Below are experts of layer 7 (counted from 0) of a mixture-of-experts language model. Rows are named router (the router's row for the expert) and show model dimensions 0-127. Each number is 128 + 24 x the weight over its row's rms, rounded and kept within 0 to 255.
Before each expert's rows: a language model's description of what the expert responds to. This comes from a sample of Wikipedia text that the model never trained on.

# expert 41
It responds to: First names like John or William and later pieces of names and places, such as Dav-id, Elean-or, Henderson, -shire.
router [ 99 113  75 140  65 169 109 141 104  76 140 149 136 122 118 131 150 130 124 138 115  90 141 155 108 126  86 113 129 125 150 143 165 147 125  95 148 159 112 164 128 161 112 129 142 149 116  81 127  88 116 112 137 148 150 111 151 188 125 117 153 123 136 132 154 140 154 119 105 141 130 128 165 134 132 115 124 114 145 146 113 150  92 148 110 172 171 105 128  97 126 110 128 135 103 100 127 114 151  90 147 114 140 100 155 112 144 124 136 116  85 144 185  87 135 123 100  90 116 129 158 126 158 159 139 169 136  93]

# expert 54
It responds to: Middle or final pieces like -ic, -al, -ical, -ial, -ant inside words, such as stat-ic, territor-ial, Vac-ant.
router [105 124 162 123 144 111 137  85 130  89 144 121  99 145 108 134 152 162 117 175  96 135 168 151 113 137 125 149 152 141  97 122 138 132 134 124 119 143 153 145 106  93 157  77 103 142 126 141 182 165 154 110 152 152 114 159 101 133 133 115  94 126 155 138 147 128 133 110 125 152 159  90 120 132 121  96 140 124 159 170  97 162 116 116 114  86 141 120 124 162 141  89 126 154 150 140  96 146 142 148 146  92 181  91 142 123 107 106 122 136 157 140 151 106 166  73  88  92 109 154 126 136 117 104 139 105  91 131]

# expert 38
It responds to: Ending pieces of surnames and place names, such as -son, -ington, -ford, -ain in Swain, Wiggins, Sharkey.
router [115 109 110 140 101 175 129 140 132  96 136 127 114 167 154  84 138 145 109 141 146 120 145 133  96 177 151  92 160 118 133 170 119 167 116 114 118 116 110  96 139 129 156 118  93 137 147 116 151 132 116 120 109 145 149  96 124 153 116 119 157 124 132 144 132 145 127 116 129 136 152  98 171 148 116  99  93 107 121 107  92 149  65 128  85 120 168 147 139 104  86 133 132 136 128 138 111  74 113  75 128 136 130 128 177  81 153 104 132 120  92 136 166 105 110 133 121  94  92 176 152 127 155 146 105 153 115 130]

# expert 8
It responds to: Byte pieces of non-Latin scripts in foreign-language names and titles, mostly Chinese, Japanese, Thai and Tamil, plus some stray fragments.
router [164 151 149 173  94  99  99 164 116 117 112 152 153  91 155 108 170 144 152 109  88 125 114 140  97 111 119 122 154 111  88 151 100  97  84 142 140  82 148 146  64 156 122 133 128  97 167 129  97 146  79 114 152 141 120  96  99 116 158 107  99 136 158 127  97 152 147  95 104 129 117 125 115 136 134 135 166 144 153 149 115 132 142 106 140 135 150 155 111 134 113 119  97 103 119 148 165 107 131 109 135 156 136 161 122 104 125 152 159 113 107  94 154  99 118 161  99 157 155 118 140 121 141 128 142 111 155 101]

# expert 4
It responds to: Mid-sentence content words and word pieces after articles, such as another, second, own, largest, used, create, plus "as well as".
router [152 120 118 145 144 125  94 146 141 130 151 154 153 110 165 121 126 135 139 133 112 113 117 105 129 111  74 155  96 129 161 141 114 163 166 142 151 194 131 149 153 125 126 142  75  93 123 121 119 103 135 112 125 129 109 123  98 154 132 117 157 127 105 115 176 139  81 173  89  99 128 143 169 135 105 170 111 154 102 137 154 107  97 130 157  81 142 160 129 119 155 109 145 124 154 157 120 133 142 128 145  85  91 158 117 125  81 146  96  74 136 160 114 154 143 126 140 105 100 127 129 109 114 132 109 156 124 151]

# expert 36
It responds to: Suffixes and words completing abstract nouns or adjectives in prose, such as disp-ute, ext-ent, assass-ination, time, role, important.
router [111 122 121 188 167 140 131 133 109 122 144 149 102 111 163 109 150 125 124 143  88  70 154 140 149 106 129 109 137 122 172 138 102 125 139 163 110 162 102 142 115 101 107 115  90 121 181 142 168 116 170 120 104  95 124 150 101 123 137 109 161 141 174 119 172 122 114 160 100 115 154 128  91 116 145 118 111 152 132 136 132  94 106 164  93  91 142 112 118 149  92 113 106 172 137 152 103 156 134 148 103 112 143 129  97 151 138 159 103 114  96 143 137 130 124 108 149 107  98 170 156 156 120 125 111 125  91 128]

# expert 63
It responds to: Syllables inside Asian, African, Slavic and Indian names and places, such as Nam-ib-ia, Ng-uy-ễn, Ram-ay-ana, Jiuj-iang.
router [117  97 130 118  97 139 144 110  98  73 128  97 136 172 129 152 160 139 100 153  84 127 150 127 124 164 132 146 133 138  76 149 130 114 107  77 138 115  76 137  69 162 147 119 129 119 116 104 147 148 103  75 119 129 137  92 157 136 124 148 116 156 184 104 161 125 163 119 104 145 133 118 121 147 104 145 126  95 172 154 133 139 150  90 109 183 159 125 130 125 117 129 134 117 117 132 129 142 157 125 136 129 108 123 184 103 144 114 143 141 128 123 158  77 156 115  90 101 119 126 147 131 136  99 148 123 128 126]

# expert 0
It responds to: Whole-word common nouns after an article naming roles, groups or works, such as album, team, rank, organization.
router [147 105 129 159 142 172  92 167 114 131 184 146 130 112 151  91 114 175 146 104  92  89 131 128 135  90 136 112 133 122 149 153 135 124 149 126 107 156 109 153 134 113 107 145 121 142 168 123 186 134 135 152  99 142 119 137  92 141 110  90 184 120 130 157 173 146 115 135 105 124 135 129 100 128 131 108 120 164 154 104 135 102 131 138 106 141 156 121 123 129  88 114 133 124 142 148  90 103 134 101 144 152 123 149 125 142 113 137 133  77  84 156 118 118 124 126 149 109  82 120 159 147 149 140  85 185  90 107]

# expert 17
It responds to: Pipes, commas or parentheses right after a person's or item's name in table rows, such as sports results or track lists.
router [154 149 117 126  90 106 160 124 123 127 143 157 134 103  99 142 153 118 123  81 142 125  81 124 125 128  85 156  94 142 122 159 113 175 152 143 203 135 135 104 139 145 131 144  97 154 109  83  84 141 109 141 143 159 167 126 113 136 115 116 120 108  95 127 129 140 128 133 139 163 115 115 162 154 115 141 112 126  97 124 133 118 177  95 132 125 105 102 117 116 173 117 138 138 136 109 146 128 139 115 133 127 137 148 164 126  99 124 150  75 134 100 169 130 162 116 157 138 180 101 105  85 170 112 171 118 132 143]

# expert 18
It responds to: Onset pieces like gr, pl, fl, qu, dr after a prefix or word start, such as unex-pl-ored, dis-gr-acing, in-fl-icting.
router [106 161 187 155 107  89 154 122 137 150 107 104 111 144 119 138 118  83 128 137 180 120 116 110 134 143 146 149 117 128  85 118 121 129 141 106 115 105 178 108 110 161 113 132 172  97 128 130 148 115 101 112 149 123  67  97 116 107 157  91 121 138 136 131 109 143 125  92 137 127 172 118  63 122 143  87 170 155 127 135 181 165 173 126 147 121 128 161 132 114 105 140 128 125 153 137 141 118 125 168 112 144 138 122 104 131  95 120 116 133 128 113 119 163 136 133 118 153 137 128  87 124 147 124  71 147 131 166]

# expert 61
It responds to: Commas, full stops, ", and", ", but" and table pipes ending clauses or sentences in running prose, such as governorates., small, and.
router [123 134 135  96 131  57 102 113 112 134 139  99 108 111 109 163 105 100 116  93  98 110 131 152 175 145 127 139 138 138 108 153 141 153 130 179 189 121 116 124 112  93 126 113 128 157 110 116 108 122 103 129 106 114 122 120 182 126 166 155 126 140  80 130 146 136 124 159 158 155 150  87  79 128 118 169 129 160 124 110 177 134 149 118 172 137 106  91 125 110 168 123 131 106 135 142 116 138 150 122 105 107  83 102 123 158 161 129 123 108 138 120 127 159 158 119 140 147 147 104 174 132 150 138 153 101 134 109]

# expert 40
It responds to: Second or inner fragments of uncommon proper names and taxon names, and accented letters, such as K|ay|ea, D|od|ge, Fall|uj|ah, Mc|N|aught.
router [137 120 155 134  79 121 120 131  96 134  95  86 142 147 142 131 126 146 118 101 144 112  89  74  97  90 102 150 130 147 118 160 139 125 123 172 165 115 119 146 110 180 147 146 177 137 135 110 119 106 150 150 130 154 139  83 130  86 120  91 137 110 111 130  99 144 132 129 122 141 164 116 133 137 139  98 169 123 173 153 135 133 129 147 104 127 124 152 146 155 114  97 123 112 142 125 108 127 148 109 145 110 120  96 151 130  84 140  77 179 153  91 131 131 161 115 118 128 144 128 114 140 143  65 147 158 154 176]

# expert 12
It responds to: Capital letter or short opening piece beginning a proper noun, often after New or the, such as New H-aven, Ph, Th.
router [113 100 143  75 125 107 158 129 149 139 102  73 116 155 109 130  99 133 169 139 147 127 116 126 129 140 119 192 103 111 127 110 150 100 123 159 170 136 131 142 122 180 130 132 158 156 115 125 170 118 155 145 144 111  64 120 160 146 107 151 111 132  76 133  89 120 136  87 164 130 153 102 135 119 136 114 140 131 106 181 128 126 148 146  99  91 127 124 150 119 113 131 101 159 120  87 114 149 113 125 106 132 136  99 141 111 112 109 119 140 150 144 139 181 137 146 154 162 167 117  82 114 102 118 124 137 115 161]

# expert 43
It responds to: Ordinal suffixes and adjectives of order or nationality before a noun, such as thirty-fourth, 32nd, second round, American politician, former.
router [ 89 117 115 108 128 141 108 163 115 147 125 155 127 137 157  79 157  86 164 118 121 112 157 118 118  87 111 157 125 111 119 138 105 152 152 114 150 152 106 126 154 105 124 108 127 119 114 111 158 164 141  97 112 117 126 146 137 179 176 125 145 159 132 133 147 174 120 125 148 105 174 106 142 125 103 124 137 108 129 129 107  95 107 109 119 136 115 124 135 171 134 140 104 133 145 111 106 133 149 185 132 112  83 122 117 105 132 138 141  97  92 167 123  98 170 122  99  78 105 142 167 133  72 172  82 114 143 139]

# expert 3
It responds to: Word-final vowel pieces closing proper names, mostly Romance or Asian-looking, such as Nintend-o, Cont-ra, As-ia, jond-os, Tr-in-idad.
router [136 103  93 117 139  99 124 111 151 113 101 118 111 114 129 162 154  93 112 177 128 123 168 113 152 142 102 149 156 120  99  76 117 145 100  55 120 121 138 148 150 125 121 133 117 118 140  99 119 112 180 122 113 101 132 109 138 114 138 165 139 138 159 105 142  90 116 129  98 142 132 168 127 111 171 127 114  91 154 141 149 126 124 156 117 181 181 107 144  96 133 157 112 126 111 161 113 129 125 109 146 109 142  98 154 127 123 137 151 171 133 136 117 139 121 127 110  82  76 144  98 135 136 110 187 116 140  95]

# expert 9
It responds to: First pieces of ordinary English words and name parts after a space, often prefixes, such as re-, con-, inter-, dec-, Mot-or.
router [143 114 183 101 153  87 155 107 152 169 164 135 121 159 165  80  90  98 129  97 123 148  82 114 113 114 119 151 129 129 128 133 130 129 140 174 147 134 127 124 160 126  88 156 172 129 120 121 106 156 106 160  93 134 128 138  97 133 111 102  99 109 102 172 148 150 118 131 153 146 138  90 116 130 125  78 148 155 108 126 175 113 146 115 136 148 113 122 149 152  89 148 110 133 145  94 120 106 107 122 139 150 122 113 157  88 115 135 112 122 162 146 102 137 141 163 126 149 116 114  74 156 173 125 114 157 117 140]

# expert 10
It responds to: Prepositions and particles linking a verb or noun to its object, often before the, a, his: to, into, from, by, on.
router [144 142 138 123 144  87 105  99 158 108 124 159 133 134 117 131  95 115  78  86 138 107 120 159 144 125 122 117 132 112 189 130 111 156 145 173 106 136 137 179  81 108 166 131 130 152 136 137  91 135 175 154 103  95 129 152 127 125 120 132 116 156 147 116 138 122 133 187 133  97  83 129 166 101 135 135 113 145 105 112 157 119  71 150 139 128 108 150 149 124 139 162 109 135 110 129 113 177 168 154 147 116 129 175  94 127 126 121 136  96 139 119 104 122 119 143 130 159 120 143 111 104 171 117  80 119 132 151]

# expert 33
It responds to: Word-final plural and inflectional endings, mainly -s, -es, -ions, -ers, as in contradict-ions, pap-ers, y-ours.
router [128 182 109 164 152 160 149 112 120  94 125 107 128 133 117 136 109 142 133 109 150 116 137 100 127 149 134 126 151 119 114 133 138 138 154 130 111 140  81 169 122 133 108  78 112  92 173 151 121 118 141 121 111  88 106  93 161  72 123 132 176 138 146 135 131 127 121 144 116 160 129 102  97  90 111 114 135 102 123  98 143 104  72 132 100 122 132 159 155 147 147 134 114 139 104 150 140 118 173 105  92 120 139 157 172 140 118 121 111 100  94 122 165 130  90 188 142 109 134 152 175 135 169 143 132 131 122  92]

# expert 13
It responds to: Parts of proper names and separators in sports results, credits and lists, such as S-V Wehen, bin Abdul Aziz, dashes, "| USA".
router [133 110  85 158  93 164 115 157 117 108 136 145 133 115 155 147 129 114 159 127 145 102 124 127 116  88 129 104  82 129 151 152 129 155 138 108 160 148 133 142 114 148 151 123 131 142  86  97 117 155 103 178 110 138 169 156 131 169 126  83 123 148 124  99 143 132 157 146 126  93 136 144 186 123 120 119 136 144 116 137 143 132 146 150 114 141 153  86  80 111 154 129 131 101 110 118 135 135 186  97 143 111 117 103 139  79 129 147 126 124  71 127 171  84 171 117 109 117 120 129 153  97 165 152 117 150 132 105]

# expert 23
It responds to: First piece of a word split into parts after a space: single letters or prefixes like re, con, pre, im, including foreign words.
router [161 108 194 128 124  95 178 107 136 130 163 133 161 131 124 116 121 133  88 112 139 141  81 101 112 120 146 145 128 141 125 106 146 134 152 153 163 151 112 146 106 144  86 184 165 100  89 104 105 125 123 157 121 120 139 134  88 114 135 103  79 117 121 115 127 111 115 115 148 128 102 136 130  96 112  89 150 126 134 126 132  99 121 115 152  85  96 139 161 112 140 154 141  88 115  93 121 139 112 120 143 168 120 150 140 100 135 111 143 116 174 142  93 159 135 166 114 160 120  78  92 127 143 117 124 176 149 136]

# expert 32
It responds to: Letters and pieces inside compounds or later in long words, often after a hyphen, such as honey-m-oon, cock-p-it, hand-m-ade.
router [121  94 148 110 110 103 108  97 121 137 120 118  94 114 141 118  98 122  91 146 143 138 147  80 116 159 167 126 138  97 170 120 136 127 127 132  93 115 155 107 102 116 152 128 115 116 116 125 131 135 124  97 175 118  83 119 126 161 149 113  98 146 151 142 146 109 118 128 164  89 185 145 104 134 127 109  98 130 131 175 148 128 114 119  80 134 129 185 176 143  94 154 139 129 112 164 156 123 123 127 144  74 155 119  99 112 125 129 141 165  92 109 160 138 112 148 130 113 120 181 126 153  76 112 111 127 153  96]

# expert 6
It responds to: Lone consonant pieces like t, c, g, k inside split names and foreign words, such as Gre-t-el, leng-t-hened, kid-n-apped.
router [139 103 102  89 117 152 107  77 137  95 140  97  96 119 102 120 107 113  98 120 131 117 155 117 130 153 129 162 144 147  91 105 137 126 113 108 106  75 142 101 107 107 166 153 132 139 150 123 168  97 174 142 141 169  90 110 139 148 132 116 166 135 113 101  88 111 124  86 147 161 144 131 108 136 110 121 109 147 151 163 161 129  97 113 103 122 115 137 121 124 115 155  92 141 109 148 161 166 101 159 136  86 128 114 140 127 164 111 136 163 155 116 199 103 137 157 153 154 141 133 134 151  96 105 122 106 132 143]

# expert 7
It responds to: Word pieces in the middle of ordinary English words, often after d, h or r, such as h-ind legs, he-d-ge, headw-ind, dev-ast-ated.
router [108 115 125 152 113 167 121 165 116 149  83 129 136 147 123 100  83 111 119 139 180 110 176 117  78 164 124 101 133 128 113 149 132 130 152 172 116  90 148 114  85 120 176 140 114 144 139 172 120  86 148  88 118 146 127 129 132 118 134 155 136 121  84 113  85 133  95 118  91 114 102 128 110 121  78  98 114 128 155 121  90 152 104 130 120 113 137 152 118 157 109 156 104 120 135 150 130 136 130 125 139 101 137 143 132 135 152  94 153 158 155 118 127 109 139 128 121 107  98 137  98 162 100 133  92 154 113 193]

# expert 45
It responds to: Final head nouns of named places, events and organisations, such as Airport, School, Cup, Festival, Radio, Stadium.
router [153 109 111 118 137 180 131 175  99 121 197 145 135 130 177  92 132 159 154 110 119 119  97 120 124 111 122  94 150 118 170 176  99 115 144 113 152 119 109 114 171 123  97 145 132 156 125 105 119 136 123 133 125 135 155 105  86 148  96  84 117 129 166 162 124 143 139 132 168 151 102 131 112 150 126 117 124 125  84 108  95  92 141  82 136 154 135 127  90 165 102  86 132 121 128 113 119  99 126 104 144  97 145 157 113 136 118 152 151  88  84 159 130 117 122 144 132 131 106 119 158 124 149 139 146 147 109  96]

# expert 60
It responds to: Coordinating and, commas, was, were, to and or joining clauses or list items, such as educational and travel.
router [117 111 131 104 136  58 137 102 138 120 137 107 118 139 152 134 114  92  78 121 147 142 144 169 147 136  97 146 145 154 136 144 155 157 155 119 146 128  82 114  73  99 117 153 111 120 127 134 119 158 153 133 132 129 147 100 143 142 129 153 122 121 125 147 132 121 145 175 109 152 101  92 144 123  91 152 119 161  99 103 136  81 119 144 159  89  97 136 155 121 178  92 149 126 151 106 112 168 182 162 136 128 135 102 135  88 129 119 150 100 131 108 103 143 124 170 169 143 142 159 110 106 123 159 137  99 142 117]

# expert 30
It responds to: Nouns for people and relations such as son, friend, critic, author, king, plus sentence-ending periods and words like by, from, named.
router [119 121 109 146 146 148 113 163 145 123 162 188 100  91 106 115 125 117  89 125  90 101 112 154 142 132 140 136 164 120 150 128 103 137 153 139  97 103 139 142 119 142 101 110 124 136 128 121 158 111 114 137 103  97 154 129 102 154 124  63 157 113 147 151 174 135 155 119 133 123  89 151 118 143 131 121 129 128 130 138 106 142 126 150 123 161  94  88 173  99 156 107 105 172 144 129 140 117 139 124  96 126 144 157 106 121 122  97 161  43 122 161 128 111 117 133 114 144 127 124 114 169 184 116 119 163  92 134]

# expert 56
It responds to: Articles, possessives and quantifiers before nouns, especially time spans, such as a hundred, that point, his, several, two.
router [101 115 151 117 128 110  94 118 171 120 151 135 141 119 120 141 132 119 143 113  95 139 129 146 177 112 117 128 120 163 118 124 153 160 112 171 133 175 111 113  94 117 116 130 138 104 151 112 141 176 181 160  92  94 119 152 126 127 143 159 107 129 108 110 161 136 127 127 106 125 117 107 159 128 137 145 126 161 104 116 148 100  75 148 136 104  93 123 173 107 124 170 123 138 148 125  81 140 145 145 171 128 102 116 111 130 154 127 129  90 133 164 101 166  95 137 147 149 112 146 154 134 132 164  47 119 126 157]

# expert 42
It responds to: Last suffix piece of long or technical words and names, such as -ment, -ation, -ion, -ier, before a comma, and or period.
router [105 121 117 159 151 134 164 123  99  99 106 146 115 118 168  88 170 136 131 122 123  90 168 148 130 136 134 104 148 101 180 147 115 159 157 135 126 149 107 136 135  97 157  97  98 138 147 124 116 132 135  91  99 128 160 117 111 153 153 107 131 127 171 127 147 104 134 148 127 117 161 125 111 115 113 107  97 144 137 130 103 108  59 134  97 119 164 144 106 180 113 132 126 125 123 118 147 121 144 135 149  75 139 129 157 127 153 142 131  87 117 151 156 102 132 111 128  70  77 182 180 128 131 117 149 126 127 112]

# expert 57
It responds to: Mid-word consonant or cluster pieces, especially b, following a vowel start, such as Sio-b-han, out-b-reak, or-b-ital, spec-im-en.
router [132 144 136  75 118 126 154 137 142  94  84 141 114 147 119 171  95  92 141 144 141 132  87 127 134 156 165 145 125 108  87 129 137 141 138 101  88 104 163 145  85 132 178 133 106 110 127 161 140 118 142 111 159 125  91 118 121 119 102 133 178 153 115  78 156 122 134  99 116 100 122 161  69  98 143 111 155 135 181 144 148 167 153 119 117 115 146 154 154 132 161 128 112 132  97 164 155 135 116 159 145 121 120  95 148  90 126 127 100 141 131 108 136 123 153 141 104 147 116 103 113 155 112  90 109 128 142  99]

# expert 27
It responds to: Middle syllables inside longer words, often Latin or Greek scientific and foreign terms, such as guerr-ill-as, Ubiqu-it-ous, Fok-ker.
router [ 86 106 139 111 122 115 137 107  99 132 178 126  84 158 144 137 110 105 111 156  98 144 134 121  81 154 142 133 144 106  98 126 138 120 128 113 112 116 126 151 118  96 190 122 127 163 102 105 106 134 112  71 135 142 129 123 108 169 158 141 166 113 146 174 137 130 131 133 118 112 138 141  94 105 123 115 118 126 166 202 148 160 107 123  91 104 141 169 153 144 128 130 174 125 110 124 144 102 100 141 151  88 152 110 157 115 144 112 131 126 138 135 145 104 119 102 112 120  95 170 165 133 110  92  98 139 158 108]

# expert 37
It responds to: Given names and word pieces after St or St., such as St John, St Joseph's, St Mirren, Strasbourg, plus names like Peter, Mary.
router [151 135 164 142  94 158 112 141 132 156 117 127 134 142 133 127 133 145 125 149 158 117 145 166 103 135 107 118 111 160 152 131 170 106 119 124 128 130 113 134  96 121 112 185 113 122 110 124 129 150 116 164 197 161 124 107  84 138 114 142 120  84 137 101 137 136  66 124 127 141 136 103 134 130 128 143 108 181  93 107  85  89 134 123  97 136 161 166 129  99 129  80 141 142 107  96 137 104 121  83 142 123 117 111 195 146 122 155 125 107 128 170 127 114 121 107 141 112 101 111 152  93 160 159 138 150 145 125]

# expert 14
It responds to: Auxiliary verbs, pronouns and adverb endings in running prose, such as was, had, also, it, and contraction endings like n't, 'd.
router [141 113 127 124  96 108 117 130 121 157 159 150 132 117 123 154  67 126 112 115 100 145 111 166 118 125 119 114 152 109 154 104 152 118 113 119 116 141 107 111 112 123 130 136 128 113 141 137 153 126 176 144 119 110 170 112 161 126 161 149 119 160 136 148 118 123 151 141 106 116  73 115 111 108  83 135 141 140 116 115 136  78  72 134 149 119 128 161 174 102 125  87 120 103 150 156  94 152 181 164 129 118 128 129 107 117 148 128 125 104 149 141  99 143  73 173 182  95 144 137 134 145 110 144  78 141 156  90]

# expert 34
It responds to: Capital letters or first syllables beginning a surname or given name in lists and tables, often after "by" or a pipe: B|aker, Ped|erson, Sh.
router [139 100 160 123 120 123 167 101 135 108 149 104 138 148  77 135 118 113 145 118 114 133 109 128  98 132 126 145 148 131 125 121 175  97 115 132 139 103  89 135 114 164  82 145 170 190 101 135 126 125  96 181 134 180 158 110 134 146  96 126 136  98 129 167 135 136 124  98 109 137 104 126 139 122 137 124 140 117 119 157  84 141 150 104  97 141 120 134 159 113 103 115  91 144 100  74 111 132 160  82 116 175 130 133 171 106 111 115 143 104 147 143 135 128 151 153 126 152 162 142 108 144 162 146 116 184 127 143]

# expert 62
It responds to: Prepositions, month names and separators fused with a trailing space before numbers or dates, such as March 2012, in 1876, On 2.
router [ 96 155 113 147 162  77 109 105 164 157 138  99 159 114 104 120 149  96 145 120 158 154 113 140 168  82 146 158  92 129 144 140  88 139  96 143 122  98 160 134 157 134 163 109 124  92 116 102 111 136 109 120 110 125 135 140  92 150 130 169 129 148  93 100 107 124 109 180 152 150 138 149 113 109 153 160  97 178 129 112 102 170 132 129 178 146 137  92 164 123 104 147 130 131 144 107 148  92 125 118 121 145 143 134 106 140 117 125 126 118 133 141 134 153 108 136 140 166 128  90  62 109 127 139 139  96 147 136]

# expert 29
It responds to: Middle or stem pieces of verbs and derived words before suffixes, such as contrad-ict-ory, support, design, develop, particip-.
router [ 85  97 169 165 117 156 140 168 100 128 131 114 153 151 165 122  99 163  92 130 142 149 143 109 106 133 134 105 124 109 134 124 135 176 154 102  90 123 140 100 167 107 136 151 146 140 110 133 115 120 143 121 142 137 141  95  94 136 121  90 146 120 149 177 170 143 113 116 135 139 141 118  89 136 163  89 103 151 149 113 158 161  92 118 129 111 148 136 128 124  95 131 125  98 136 161 176  89 167 132 146 114  84 128 142  98 123 120  87 133 159 123  99 139 111 141  96 109  74 136 158 133 140  97 102 162 108 140]

# expert 53
It responds to: Periods closing a sentence, often fused with a word end like -ed., -s., )., plus the following blank line or cell end.
router [162 147 105 153 129 136 101 131 126 138 176 162  81 138 103 138 119 152 127 121 100 100  85 166 147 121 116  97 144 153 108 148 112 144 134 151 137 129 161 147  82 106 122 116 115 148  78 108 103  80  91  94 119 106 126 123 153 110 134 115 124 134 154 108 108  99 154 156 109 156 113 139 116 122 114 102 113 161 141 104 121 169 175 140 177 131 133  90 101 124 164 134 136 154  95 140 141 142 118  83 116 153 133 144 103 162 143 151 147 145 120 136 156 155 133 121 113 134 124  86 132 105 182 128 190 123 144 113]

# expert 16
It responds to: Past participles and verb endings after was, is, were, to be, such as made, released, known, located, and "der|ived from" in etymologies.
router [ 93 168 159 119 155 126 134 158 155 132 106 163 130 158 131  93 120 118 130  78 132 140 153 148 126 109 127 120 144 117 190 156 106 135 130 165 133 105 142 133 112 119 113 131 139 128 171 156 114  98 115 125 158 106 167 149  90  86 104  79 101 126 138 130 162  90 127 133 160  98 115 101 108 111  97 103 144 135 143 150 133  92  73 114 146  94 123 143 120 173  78 124 128 118 184 128 130 135 116 146 133 135  75 116 103 151 127 152 127 129 154 144 117 143 149 124 106  97  89 115 149 122 147 126 132 165 135 167]

# expert 44
It responds to: Unit symbols after numbers and table pipes or closing brackets in infoboxes and stat tables, such as km, mm, °W, % |.
router [147 139  86 135 118  97 180 113  92 148 143 128 151  93 175 139 166 178 127 119 131 152  90 116 130 144 129 145 132 103 129 151 124 136 125 131 124 182 100 130 176 115 108 133 151 160 121 130  92 131 103 126 129 140 166 146  83  98 151 141 120 117  92 145 116 126 129 139 151 108 139 131 160 124 116 114 124 102 169 113 156  72 146 107 126 120 191 135 104 168 138 128 133 130 119 136 143  84  92 113  82 164 110 163 101 160 138 154 137  94 112 128 124 111 113 129 140 126 156  78 137 129 134  90 121 118 133  97]